python train.py --n_layer=11 --router_score="softmax" --normalize_top_k=true --balance_loss=0.00693 --optimizer="muon_variant" --lr=0.0077 --seq_len=512 --steps=4482
Below are experts of layer 5 (counted from 0) of a mixture-of-experts language model. Rows are named router (the router's row for the expert), down (a neuron's output weights, with its number) and show model dimensions 0-127. Each number is 500 + 25 x the weight over its row's rms, rounded and kept within 0 to 999. Numbers have three digits each.
After each expert's rows: "raises" lists some tokens whose logits its average output raises strongly, later layers aside. This comes from a sample of Wikipedia text that the model never trained on.

# expert 14
router:501463495469491500495527535507486541526516534532492525457489516529485455499528502487498486517509540473455526511523497518465446496466530479470485516482536509498495516493521435515477505501475497485471498541480480537498463516514515519496505473491436492483496480533523500497499500498517534476488525520499507531484483496505511510551478480531502505511447495456541530516517445463537456468506
down0:515511493493489459503501504495528470487485519538499491504480488495544491518493478504521504498528508483511479566508493457481497515505482457523511485478518487527465510462471526525475483517506507510493511487530436497489504429481516543518524533468508546513515505486509550524501510514523496508547532499522459492531471443560492542488487518468525466461493510482486478530484484523513502540458
down1:495481506489517506482515503486485528541517512522490525497480476519480490515507497494520556488514483508464524532479507518478476493461493474456482471461487508498479469535505548475560518507454525499545516546450475476543475530470499553517521509515504502472525506535500523476534480509510493460481502499529537542470490502520508480529490475500504488505573475519504554504514497474518526475485
down2:502537500511491528505508500521527497474477507442457509502476533458502504457489475491464508498518488505496494483508496489498531473457510522489502521508530499512482445473514495459486520464465485484477526476501514476522512540494506490510525514542511469530501471520543520545479509484494534484500498465521520502536498446484477492476536517449443515470500534501459518505488485468520463543562
down3:477470495565450517538511512495487479467475464477499504520490463494502496471488470475532487474490470501519510525484522471495471515484519510489523464474494510520556545491525477513488519528506449476467500478517502533529486496500441483519533517504483529484499525490541508492482511521474487535485482489464499455508495490549523511461558516475506500493498488519533531548474516458546479501501
down4:511511437500514515498498504519546509494485457509470451507524524521458486517486466433473512492493479496505522482514449460496520506489516535491519478540469532539458489484510509508512518491494455524499457487509485490532495503522465470513527508531494521509523502441513444555483523481496504499510493519510509504515487478470500499452460499510492469495460528513492459496519477498513538468462
down5:474526510543512521492481521480553522456509466504525520511521506514490534493504495498504512497466486506478500503536487508505455476507475499523466517511518469542485499482456472499512566494468503539507472520497524511518461494488511468473468509552487500480518522519522492507457541451499512512493459512509453499536497513523454439491487484495521509519467510521498508535526519540520473559533
down6:489498465525522479531504475478542497474497525488519491537530459534538484553532466513473507530501462472513502497501494474478459532489486534561499508482523472505474494458513466477481492505523515486529457482477532431479518500488487460515438490468457503521491522477515480458446513521478497474502488459524486507524519503514525478508513514487483489536495501534505475494505506517521509525478
down7:478481509479509524394508500508440478496521506482509561491504485471529506493502523540498506478493503510501521471507467496532480477525481542512531523529459516460499486515489508522491514491486527490483498498500505478479494507455431483474477493521489550529509484506491504541477554479528514464478508514502485505515440508488523467493507512494544497524508501502505541505546523479481498521476
down8:486479501511516489467516495535476533488496497531474533493469514507516527525523482497504482484476466464497467527535493457507483495504550459474520449466487517519513458486497528468521484547497496500473453505475505539474478502478466489522495540507510473487536482499515501497502487508494501494505483538549532491453506456525531491530494442525486523492514494481435504521489477466550539533484
down9:462449525532501484511546483513489509532476529470488510572469516486478542497510526527484480498510504519515467518492535514447500528511549494497477474454482478484502535461495571498505498499518521498509487485512530499529504472516446501498498520513497498532515494511491534473524502476521481488442503480515550510552511469460485473466496484535471478489492498488515477495511485490482542494527
down10:473512528462527523511459468447477491487536502493555524489507517491495542482544480529503483494511504454520426487524521485559516503515553534504472448551466503479509515513497478451521501509506467528517504517486537516445472516503493520493530484508504525489501499490471491517489465529487506491528489464511488467514519475519535484486475472484490497515494509506521492476527499513463541517514
down11:483522494490541467473455526467493516544476486523475481481526506486485526517506476491524504496439490459458523506529543532478510461516527525460491515466504504498501483447467481511525527501515474516524470510465504534514499487479506506546489474486464472502504529516521484467486524500471496448496471478467485497498547534501526529510470445537483517489494507488501505507531503509437485540494
down12:491501518453533501521516522502455468542530489432505518500527473486492506490495496477521500502464498475492508497497446505517523530519476449527460502462477492455497507491442547461509493509491481499506481512484524481454542487497548505530500499509516491534483479528512484525511543536499503470494445494539513476507487510534508460485538484482510471531538484541475504492480525477474515512482
down13:519518486489471490471494521479482464481464475473481557498508471456480486483530523496491539489511511523491490519499487497481488460505494492530514499516512467478479521476514493542543474489529473457450440501502491479523551494516506442486471554468490491503464550489497499521525484463535538455472513475519484504489493492471538506475501491507489476490501473495453493480536504476545482470512
down14:458499494515493523485526466494489443498483487490422524531498502501488518509482505480510508485460532474490481506475492469454505506495496522513497526511471508497472543487485488475486428509494473523538529475523508505509514488494487481444495472520501498509526511467515526472510577519453569488501531477484499468527477474524527505468472515512486506483518483482509526511449518534514514511489
down15:549473518509517502511470500534521530531465468451501539522504521457496445527476502497457510551482498499465511518488489527542507547537509506482492511475485492504523487451500451499509552467494469523503525491470478507460500515456487501501484458472507478493450493539511466519504509504510499514512494508476537534507489531517489494511501473486524487505525503547454488474509544462536510508511
raises: "==", "|", "\n", " Since", "op"

# expert 132
router:496493469497549503485505553546435525510540526532499477503464456488509526528517503535503486469511463465466493463512450504528443496486475505489500479487504466520477494523487527504493499492487508482476512549489478491519477508484519518511482530492467517480510535475457513475453481517513476525514534502489464522491478478516468524529487475539492536507483534499533518531480484480490460525463
down0:518522532552510517535495545510519516489443513480509506522506484456486509550497479462464503492524471502468514461491544499451506501512527520500482481475497544478530506477481534489468492497501440493467492485509513532515480545489541453486502484500516484502474532491469525486501551534474545482508487493523479492495503476518478482526524506477483496473481458531480500526494521505470550481455
down1:521494492522521500489521517487540505478471475482497484490499524502500505489499467506533504511526493531486546487479508510495518537528513493531463456502468502488487493501508472460527513527440497489461479499499471454500505502488468520494499458543472554513504466519549467503520543504488489512544471495505509530491502473496492488479555514431478531464492505453494497544459509460527458530476
down2:491500476498523517477513503465483528546535522487443534534501519522520438454503537524525472535517508479523524546461542515493435494494492497485487450503507516474502495473500496487506469474477501472481491453493504501541433494470476491470513477488517477489534483488530465501475534493497476473511496509485479498531488499491505526495524474543513527455502489499493504525500474473501445508472
down3:505527509485497494516479500478503487472479486490477488510497489536481448493497542439497471521511477455522485509466497546462496527492478524509533508528531516495523515470530471504465482509508493502524505489472457484477504487496503552478511512554446506498480466513462517469478504484509532473530493489539461473502539557526504463470496489473505524478517512577519508483506474475495508497459
down4:493519509433459501525487518511516506538464515474500510505515485512499518559534486500509462566506495443509511526491541493470504485510508484500524487507532512472462508476492442514548473489543466511505511521474523484502512509446511541497534525512475499492514471495473477501525539468473488474532503485546491489488508511531482463466514429529474503503490490515473497511471501521494519514491
down5:483516477502458491478488499495522511474505489510542490527551441481543509478495493564484526505518538491522494473456482459522493458512486493552513508551476503460461497517514511513494468482480514480502474492504456491484523478490511486490531509534482481484550475490514514506470532453500516489513507483511492485513488498511461534548548523505538484529491500497475500495478521509555459464528
down6:486465521505464500493536504550495503513515480507506525491479502512511447493501484491499561501507524539518468532469543467499490485523509465498475475518524484503487511542492492500534514479461509483555409508488531485503476496477513505500532489474520489457484483479516505500522513513455498499463503477532504523514501472535502512559482490475492535476541457509479501479498521481474558467494
down7:501485473507498505520482515484500534490506484547495511494477534473537487528487508532484503540532470518440546506504536532467498494494529538485490483488565509509539484489500495510458480519480500479484461514522526535488528506506475525484466534497512502476553479474496513488499470487503533483497537495483512505461489528502467561483471459534543523527506461501502488485561499544486518487474
down8:469497487533482507535486483418529515488491513505489464519507466539465504500486524511511496524467522519503525522510475463505542536470511543493503496507498502517520484514509504491507557502472483434504497503490494455474514510472502503528540529557485517499502500501480507548440498487518540520483513447497461510500530515509514490490487512487495509501517519519541493487462511546448520457521
down9:512515489475450509488518502466523466527508492471497495516519506536492465469464476499544499514516506499511495518525499498477517507453532549485527490493470538521507498504506499493467525483567543480513525511481507496508494562469474485537518510454496521480519484496541511489477486511543512541478540469524485528521519526504515508478514557486484530500532453540500499485510462530482501472554
down10:457491515511550496504504459489532510466472514468509534513497457465523492469496529471485497550442497505507484500512496520494507545495488510492478508509548474480525521470441491485464497510498506468537563460472480531504507497527525536481492471503486441495452486507444520502468540501472510504484493493480492476527511504488507497496531470477489534496508508494505516524510543492532503502556
down11:494500445526463492536528531505536506485494537473529498449513505511520489495521483487525496518461541498485554518458474530507508470477475510474517512485494514525487525514537497479503460503469497460481511511532554529491466463527501466505498496540496488481486531494493536498510482543541502470497497509475556481506488498492521457487508523441529536516517468479503500450531504529503469477509
down12:516477461549490502458500457515521535508525496507490498494466480487483514487526512520494521493466505488524500454502549504468524534456450478474503517473501504485490475526529512468485490501516496490488536461459575489509516519494482480500504526529522475529510466520558486508514480532488456462489509520505527505490550482526482505480496541500457490510527456525495495474497514466475470515544
down13:532505491460537504479512502480509493533512507525483500493576539528458489518470498500517496513481537506468484537506499518473523485512529508497522491549480532503488476489491487445484501475455502469488526544514478499431516545517492506542478507502495483492508497514457477436492485488548488448515517514519501527517488505489500500527484452507491512512495542513529480476552480502497476483463
down14:499525475430537499474534553519488512506537498536471540508508513516489493469521534486495492475489464484500480470492470488562495501538478490474491505507529509505472451513469523542532497481527492543493505516460537486448493544467516501482502511507464492479504505492522474485528468481461485461531505488520505483444496527543453489517493513526532494522515518489521529490492533499512485488483
down15:469511480557481527524485550450513507510516495466511492533514497511465515447444507511486473484498510527494516481477546487525499527478509535498515513562515472470501515481529506479510447526511531482490585550516529463475509488495510485478498460521478494487467478497510488501516528497520501478455492526495537504473517463481537517475518524478484491498489454516523494520493511482496512516502
raises: "==", "===", "The", "-", "|"

# expert 27
router:492498498550467510490451518466506538532522494524478520504506528520512507534464532487513505514501475514488492549525496480513487487553482475517496469494544525491520515497542465525471536483504470524461508473488496493516511470503468509531522523509540534474517480481504525470480475448536536495516494469470450483502494494532482486519500468532505499468529466508508523530467517531488458456547
down0:500525495524502468494495457481467481470554459531567513473487475518497532491495503528510532471492471516480525550492482489476486493506519519540513520492509472480494520520538456513514473531525504519487466478514508489529526470518480483438509502472460529517485528500510446464480489516527526524451452476457496533485502522490487497491548476531480508509528520505529478507517463524505491512503
down1:467536489502480499500510535465501470516531487509527505550446481497522514469495501488465520486497499503488474477520483513499437489492534463533524491542437468506493516480498518498493527459511510511496500531496505490527527523493495526458487496451485536505493531546499505519524531488517541484518431486527460481489506506549555495503544507502488502482501473488474534483480513490519521448484
down2:494508481489518487497496470464524491479526508499467486458449566484438479531506510487495518479477472552498509497504508544532488525505479539511531542501470521494463548533501523475518468497532497478521499499499505456516482501531477519492489473526533479487523537484513476526496483489502486466501473528497535487531533486546513509494490562460533479531473501485492458538495507488486514470479
down3:471493452525553495497487468522492488535480574483526534537481472524496465478512496507513516484453506478507522496507500501511488550465482534517521507531492446522516505513539497466506483499490488482527484489516479503476504510504507466455483475479462505484503517472460492529520523481492469494502482491518531472444538497488483529531512499458475484516504533501494517507503469474482577543479
down4:524478498523501498508487485524523504530517502456498523503512523505538502524511556502512497500523467473454544441447474521475468513465465532492455502486505519512533520498524540455520474490475498463510465507523511538533508515498482505506487513527527495431528492519496492488521485509513520547484507541547500493532538497530513499465492538496500501477485485519496523465540505517462527519539
down5:520473533534500494487530552515499486487508539476513514509456514487499471485470509522476465477499533467480497484485482529497510508429486520480493479497562509487553472507473491425546489512501464545489519522509486511469498501514496538520491517473485504499537507523512493494528479536548499479524459460537467485481502507513498475547523511511482490482486533486487494520515498519550521519530
down6:496482442524526509515559515486512505550484518489494533479476516543495508526525514533488493497513492484507474517510530474559518515498475494515485522464509491477467520522465484486477483484522493537458520487518490511453470490498508492489484484526526489495528449464485506539472483536480494512508492490497504547442494496522535532474536486523510496459504513472494545499451550507465508447500
down7:471461507514514504484526504489559533528517467489542482447523494497507532519448502501498557521475497495506509554473509505509512494497486493534518530457506497477449479495500518519523468503503529473514544517464466489547514529536525489520509466484484507496501505484495499505472515509504435496524524498496519502504489506478504501502497500491549514530492505500567515544542539533488545532470
down8:527520483505521488502479476486471479462495488533471478478533476552501499502466518447467538522558504491469547507563470499504526478512523464504502523506490524496510480544521494477502562474472482474477513498536520553455528504465509489522498481529445522504462506490531506502476538537538495485533515533476522515530514507497491489504505494524476502489479519503484466526518486473524516505490
down9:498541431461469467541524499501518489507512516521480462482474512490511511484521480512464493484451552512520494518486495489522528487541483517442485481524492510500525502512477523456520514486510480495488474479513490498550492519491536511504493511487482508496502484524523500488478477489515466483449435536491510469455519476489471506492516490472527500473487476554499561528466485467505550512490
down10:511518513471464500516476446493477481508518515506507507521476533465449499480467493503461538496460518487545490487491474526552530529545513496511485543560493513532493493526502500533532498490497523499522469505476497513472500513469511501560503461512548504486499503466487467476495506536512508460495487480484507484476474533519520467502462469484503485518522477506508509459443523543496489455469
down11:506494528520486498446559497497470503498510502499511486474512511524510530515450508512486520497467536476489475452487481508520523547539464514500468498478525523464500506503503482516539485483445509523506477524511473470457514513477435465524502480541533486514466534514498544505472520512478482486495526478510503507474547480507459445507515489514564509494517517492493520515500501500490505454454
down12:537510475473449483476499468476508449526487464508486531499535459492500473423504476507508528518515502510497470496506501446466495513524537514494513478543476493503518483493523479494493545483506514503530529499462484543511468502482491447456506525504505466510500485523466489477527520482537470482503550483463517499478497451462499517524483525509499491456487524510527493470471494518526469479532
down13:480570463471458518445512524476517479527522540499516481514515491511537473535512510491518496480475532489490532488494457516489534489470485474491525555482485521487491477508514489508507483497513527522540494548482560470471505468492474461475544490477493511503438497527523532498547517484521507457508491492502492504485475556480491476523508498549492484514515465532500513492484524480516510511500
down14:535458535515484498508483482425516547515502462469486531464482475466547547529532517483522510529521468516479503472490480491450525540456453498489514537499530503494477488507484532478508499481502485494521526470470515517483527502535523503517531518509489487495488497485478480500507525513506444522516544500470478527523555502501503487476489481505456487491510490509482470440503495497464474506491
down15:483536496476518529484540505528496517470501508526496540490506449491544519522499552478499486526524492524508496499437447473508462469487466474522549506516443524516551455491507512523471494506467504526522527477511514522498453498470503525479510486509486481544481519524490475489496498520493515519530467539509479477497473510503514497472507466496503490488457487529473511525443506503506556530508
raises: "eston", "ophy", "ised"

# expert 30
router:508493527521506493511483521509468493498487475527468449529512460466536505494524468491492452485513482552516474516440495503503491471476474483529509471510505499505475506481498482493504506551466487458503519531489525502522505537522526466506518500470500479530498501503480530517457471471500512494514480475516541521535550463450540486541527490470507517491464505494477466543479532447468489533514
down0:529500481485505491518469487469469461514511497535510505512499513538469451539471463496459527488491494503486493497510501518481528492491467497469534524441518516464531512512522529526493516500561495506492460463519458514477472525528469478512491502493496501465496502455495490497509548487490473459419531467495499530490522504542489457497503460495502499465483469470515446485494505475475502490506
down1:507458485497503507509443521480522469501470515525516520497511519504494480514493482527477435490474506464503497492510500506510493501548510534513412536543507491536467514477483470480515526454484484450502474509491505533488477499519520451502530529481517503489519524495522496472485515527499469489531513503512492526466528524521490534485466487472497498538565496468522490523471492553487501489542
down2:510468528469535478481499527501496479534519516521526494515475455522504499461522499491567488491489519518474501505492523495492524468531486500487530481514496534541508510512488504478507522510492495539500487495549425466493490478481520460495541491493527507485543520499502496525502449495525522478465506478540507524505484559479503474536494505479535453529469522496492492503422540480519483486480
down3:510480498516507485523517501533488514519506540509486521495510509505487509511446481511524477516458513466501505512444506592514453506476491503484535435478475523531509518496510517501477520508504480484507533499532465527480533471451460475474492538506445503518487484518488512488514457500483526498469479515542455477488505482514528495523498520543473498455495494492481504501529522554523489489522
down4:511515493472482507482520490527511522546530513515507503495497540512518457519550519471503501432508500480481492472476524494465522534506467513512525467465513540476537450487472555483489486527497472474530482500487535477530447498529485539477513502502521508485491428523559496491506527492511524485511515465508488486510533506490518450493495503497534494486502506523487531440517490496505480483468
down5:500526535527511467535521519457525540492524498516487488483495481477494543469457494490503522527510493554460500518509466479508499496514516530545466479437531516491517494524518503444468518533528485469512473532460491514503574540473482478499485540482492505467500521486512512527483482504529514504499525578522486491501504494496498516531477500515489481462499493517464504475489516494530545508499
down6:450509514515526479494527528487498477500499492511556487456523504511487504475471510498512505531477496557507461516488526538502496463499489466539498485512503513499475487515493559504519476545497536523520491478507526511519484530514510496507508480537504545543535518524511490484479467525471435482500498460497559520458519460524469467518475504437528535505486491526492483494502479500541513473487
down7:498489504464475495538483483470512536505485504491523495501533504538522536521490500514496543469494478477470525501521477465469491523509471529544472475501524530495517572493559490576537519451513487508478496493501497482474508495527495499539499525516514498478456489584510506505520515504487505506451537487492460519482495487448520480517520498488518482511507488470495483484504475488546498478486
down8:536495483476476522506492476527487549459460491476455486520480488479510541499496488509515456509480478500460492475497507477493460503460453471536517489536476490464473499450482485505509526510504473528453458474501476506493498456503464463468525507537489533519493540512494497501468506500500517501514454473532494484480532494537501465500514486470549507527483495449520533476480494542476505496534
down9:514519505505545506535508500480508494501471501573499509553514489496502518533548486449549504452484460503473495504534501486528506480507478510500478512514459530512514514484501455500461521527463561518505500483458462523504497511535482517532537511484501497533498510543497504498465472494509511480494443455534493513485507491495475459500486446471528482525524520527503528464511512487510471488505
down10:510553495513504533499514490491496487522503508484491471529502459477509503494479560510498484472486505491498520514492505504505468502520496504506491461530446517491497475513447553469505488504497513535477496510497482530504537519531552444488486524556464490492505499508525512464509512476478482451502528490541526502504494443501494508586531518477539488506522481539498503522508479462489466519460
down11:514504468440490507505525465480487459507522504491509455567486443516458524536464511501531526479497498471507506504510497544491502507488500486530460533465471521497485501512486483468502513514501514486522533506474505527477555483570493502457552532534507498542473504512504489496508506490489476491503531494505506482494536493465535515470515528486480499488486467514558497537522516526513493545504
down12:512533489503556483502494506495476475487468498526465465526507469473502520514505498489500447467522505475494503502484493496513533460504541478503473514473468489486484482512509488485517513473493492532481473525466478515504505487550519498501505490507470469494476510481508504498536491514482527485554496448526450506473486491486518535533477574503461490484512431457478490528471454522467485468547
down13:479499541513456532507517525529447514487535472462486489498477514482501480482495565571508511481525502460541549509524489494577506483535500493482518519488534507484516486477467480493469530522463508493502517509490516504496506534497514501533540466461522486506509476514503452510501513492544481504487519452479491490477509459481472523482525489476484518493490534468481481526494529458504524493504
down14:501459489539539465548518510499553519496491530504499505510474483477494473505507462523463504459455518494508478528469474517522501491546522468493486529492510444497487525506472530520523478509498527507506481501533510498564523509483503507545501479500486496520475498479488464578451467488512477510460491522491491537482507488538494529452493501496471489487500521457461519497464493501490474464508
down15:490472551452509480480451512506494514478535507480481475505535558520494462546467514513530480533549542502515508555508505533500498488521536482482537486511485491536505507499516537477498541481500431517504488459486481554477485505500511496502438528485527481490486488478510510519551511506498478489539530506509482518548479494537473501517503501504530501495514482478492493460505510518539503515494
raises: "2", "s", "0", "1", "3", "8"

# expert 48
router:512511486497531546475480536546435518511522526526476508483427508506475511529496504524493516499524500466506495498496457452526468483506461500522497487464498484548464490537476515509478540496483499482442499527491480495511504514470521517516480512476496519475500559466445479459481480476488466515510491496492461551481482500509460526524496469530508513501488521488499510538516490494519472515480
down0:527480504529476504523493456507502538463535489511520484469498514506517563451480484469522467451511534538509490459457524524463491492478529498499503498499488514453481484509526491535513535510520445504503497513490514493497484547528522494470524514506516512517503472517532530520522495471475476546512500463498497491501462492513499505470540549498462539495423527506483503478512503477507470525513
down1:499479494517473528444515521483536504512462529530497536496572501483522513541494517496493511473480520526428505518518513456499525523496494480487475483515492491514494479504568506500476491509514479517509481482493498474467506471519507494531494470514543511476454489459505495498546481525464510462489488532503516501468507483513487484507492478445508494498497536459450480508445489533514458486465
down2:512513523513500525479517496492535489484529532466491496516481449482509493431502513521500516513521524485521489512473515437523444470481498459483495462496546499472516514488497506460529506532472490502550524513514476507455466507512460496477504471490517464515555540505532540482495473515519499485520492502574506476499509491484491489500483504474512476517561506514497518539501500479499489443492
down3:479473533549523501510498441512500476493537491470474529523471501521457519462467482480483483447496546486521518517507494491481482533558504506503496480528522463462531531506475546485530495494512526515495496509510481517525459493513454460514525487484511482547511473503477466446516529509504509543515485483507489474530482510494514481492489522457477482535523513449517542494500503467492487466507
down4:510476530495496462518434520478505509515500434474547512494475530494498503473498518533538503494537509489493493513504490521522465526505478511507497484495489511521507486538454476486503510448507539510526482477541531471510498481436437491518467502498548530465544502540518470509492478483466490499506471498488506541498507524500508459488461514549517509518522519472478546498514479514478489490475
down5:495475502476502482522493468490510460510466482506483545492500507494527470503501505463503513506506547505505510480535486507491464483519486478467513504481446547472504496470495551493449485537515510547475471539458448518515505500489497507523495473472500543509530567500481525501537481519464482459484515524483522467528479548497492470535490513482503475504505474516489515530490454475460510454492
down6:503532453505519489441515475482505463514514506531510466489518477503477500567477509455489484512488528467515515538497466517485514502535476523541470517494503496466488491485530552511442466476464565534511490455500489526473485497549509555487526490494516518514466508488480511489546508515493467483489492478530496518549489476484523535523479495511516485495482512513488499471463505523517480509505
down7:492499488498496514461555547491491437522518517475518484489510489483498516492495490554511492484486552508523539523509490503529484543496482536517470493456474524454519514531557544494485477485511516521485483538513464491534485468489502447503458478505522524476494525479480478470512476481514478539485450525495498495516493496443522530463530525496504506499501520506515490489501525475459516477458
down8:513512532462577496480473544542515494547508489519475529484467522514487514479521537522510491496555470483517500507538476480511493508510532502557476479498498520489464521472456506527510500535523501473521506507481472485507516520474529540527496491515495499519529473504495485513490503495486436440528530507516494532473520506518474517495484492471444465510526506495521544518486516487519555499504
down9:524540469460453512489524472528483469528535518515484499519503516534495453534542537530521507509504521484534486514523498512484542478543537493461491539459482495501483496485487498454489489530493501534483473517484462499458494514503506543476511477476510486473501513470538505517490501494496505524551498536519475502519493462504545493531505511492476544522521478541512480482448482563518515525488
down10:501468499511512510440517484507504544546523509523505486469534468485490543547504490490476486509502540478492466527525495495527484469520510488468502514489523496512480449474550479489524465511443456506522479526497493558461471503480524477530498507476455520504488511518503499482514485515512503477495487521500475546485520525504501527506440449504479495520510526531539548465508486539486503512524
down11:501472466535506467514476551509523506548506520541508492482528516492486522514474429508529485484514497487480498504496515522478496471503521530501557532505531550517555507460495432505520503503523496470527488519495523507510452530531550490532505517461509442510476487473488500513518530523556504460506489500476473475504522499513543502491512519485506499531509495493475510496512515510480452516485
down12:470536527528536489508504516444516498499489507494528490470505530478489484490496463500511484493475524531438497520497503526516520511526493478477507542522499503543552504519521501467496512520501462475442514501501504448484469470453541478492469514534484554505469505520490502551510501502518531508496483498493542558521491519490496473490503508465509518462525518497520484503475543471561501463501
down13:472458501468501506513493491470522518514493525455503478503473493490504528467553491510520445514491468464512541501482494503513476490550501489479445508468549465441526551480476497450513474510461493466477507508509513463526474496516488512523517499572508503495504491485512500498489529485544511467485457519526500522544513463531475508516493503507484470476506478517523517484469466509489470477507
down14:501519521512549538502492485495513559511495500514456538518496514517438486503478489476517486487498558500517490534512502497525509497497522508494479533527443551489526537515453504460480523499490488524522508507525453452475510514496497521483490447488447511525506482526525509514493540502496498458507507464490497548509505501496544491534514486479470498513528541446498535531489540499516499502476
down15:493457529501475523483527517482573477486506553459518501510479516471521503534498502486491513512501490500504516512553499466541526514466524554486486518534542463492512466467458470516511512522472542460501462532519484461552530498459499525532518508505496510478454478510543489521462487500497524546506458490487491483513495504488477501460515511474492497481474493477480513516472531496510485490497
raises: "==", "===", "|", "-", "The", "\""

# expert 87
router:514515526553543469503490487518521474492491468492484454500513466455522526513516482477496469459499533499482452525486489505529540459468533503514498470520510523498486476474485469510508521500542470505500518483481484511487489505500498499517511519470523501517516481506510531506489465522502483494532506492562521531548491510450462475519535526489523555456484491529462505508476507437471468542508
down0:491503490485509515519537486475547516506492493500493519522496550512486450556519511496511517480512482491496493486478464522455521520492507542479529524514528468468464490534517547492509496494519509510511501536451477473468466488495478461487513457524523535499503504472482494469535525536506518487473510472512526510524499529549525472467471484461490470539506468509531490532436513527459510529503
down1:476515457525514494499503498517510476522517504498521511515499469520449517451506500503464527448501496480526509486501503483523512486490543458470440488503490518468518479503488486536498504508479512501508499557530493446521531491533486486504551571444526487486495527468494496477517525503517483504517517499532546469505500489491514546490518505517515514552507534497498495501532458479494447452518
down2:525462492492483481506501483540476500508455494504497504499501507511537467524475448508447512532473481521492475496505485456482519493508479498543481492482492479519511487516528505483527493486508493522500545474538552531467494518473529529468473514546503509448462511476463489454550500493479493502457521512516509518503428497477468475523479439491464508479491500499512498505480501542499491467458
down3:537465512494540476480487494512480505558520496469513487478546528490478451486514496435493541528543508483508483501514513497494508543494500512516493483544517521483485530488496528471459510446497527487525508497518521489458514517518518506518491483566501535477503491521486512508521490516494475509508482521482549485488516538548507526459487538500514528503527478514555459525457515475468478490523
down4:493564468544500463500488501473537512514516512483501519444520504532498525516473483510527467552518495454518500486493506509543469533505527539489487493511477515477503498508532459503528495524470509501484486463467500520532531545500531465518516496465480526484517492489499493469558499505517479544522524493501485487458512484501474509479537502488517513476467529524495558523482547478533526517459
down5:533498478503486466459480451473540455518467510490474498505510462491509509502488493450474522496534515465521497544477484459473569505500514535470500494509504516485530515555517501456508509506499460503470514492557447526497479533503474495517533496504486520519535523454513480500478490501516531507504487460514473514493513496534505482505474480468514473534492473491501443502474475470493508526536
down6:491522511461509536502510470511505557553506520537460506484525489500504545538478504494532472532512476474469502487455494531529522497514521444480529485475513452495485483461496492491490522496508548506482534496508476490462488502487492521500510495456424447521496500481486478509540512511510531516525509496512457553506496469490486514530542500576486492478492505504502508510524499498508500476499
down7:478523461519521518506483515501520496509548489488502491487470505472476524481523467504515509461488532492504503497508420485545535517483474500479478507472476503492501496490484530429507455517536477482476509499493528502512513484475432477502497468474521521552464544512528474524476462503498498488481509519488470485499504480474512529516484557501522513495488545496540512493446523486539487461496
down8:528481490531504541495477517491533507534507473549491529521520488491498505506471507485508529497491514470516503508465513521498504441506545525420511502469529495513483563509517491528543439527530505507504469479503490465474475516533522473488506537509509520486523528487497499522505501474500541513507536475521502473462440494507507458496505452505520465489524525497511504526479505474539550508508
down9:491493500480482494497496433529492510563531498476535517503493537484509515488485493533518490481479492508478532531488513509490492509495491512485556529475472556557465503467477489513489459484524466489466485468530530459504494490506485478486515542486519538516513543497522512509482464559478468450497502479535499508514510483492534490521477472483507454545520508542500522484507475477484474508536
down10:484504463505505492490524465537513488485521424499518486538518500482500476537502489485496502512499510480516503466513509474488537489518524546520490501484453464490521484535504524512511519472479535498469455462459501526474532512479511509505454495492540494500528497445496538509526490448462466478503507505544488508467467475523494515508514506480518524513471527485490472483558512498517516552556
down11:514553504505548506494514497531507492473531438490518488476524518481494524529508514505478488446462483518480508492476493518528440474486542517527461515483486533492528491534487526496532510508489432495467515509492513513545501495493528530512495467494500514492518528489572532480462487541506513486527482521525497529471482525508474487475490515479540495472456508524498541489497452482522477488492
down12:519506475559491469504511494501533515497464512487448517519497521508461496553480470468484513489467502469542494540488491483477499511469496448471493518513471512548529501513481502519457510512556540520475525509510458457515511495484478507488533477502461520510499528506507477485497518518474551509465444482479495513486513495490457496531436490474488497485522504512502453529483474514535497476502
down13:528521479492510509520478535475472538507505463515518512502468508484512493511513499514477472491560502507463475539516490527511542525512533490485528518507521534521545531480480467497484504534492465490506499504450478498519521463498510538515497442476530533524509491506492503480515496434523499491478497539504483505511498447482524470536548472478555513454522504487500475453457502465507471499488
down14:538564517515474484512522534454528514512487489468503528508473474548493476511507486471460518491505454451513519478455492521504493490514528537504466506542500511537473477533452517502532502480504533508520527502535516466522503488509512532504506500532511474505480499514438487517488485528437521513463516484504473514518540469524512471463489502508499531495493521529515462486470520533522495492461
down15:486525513484470492485518460479505475506506505492527484500493517487497448500474489477505527510480495518478475481473493487445505513543489520488484525514524520469536490572512521455516561480511527462538520541500522473492518521502538456475475527545455497515485520501526530496491547504498478495480463557525535482503533487503482478464499522517529515501487451523508496525504488546511527491522
raises: "anks", " consists", "amples", "oses", "ies", " uses"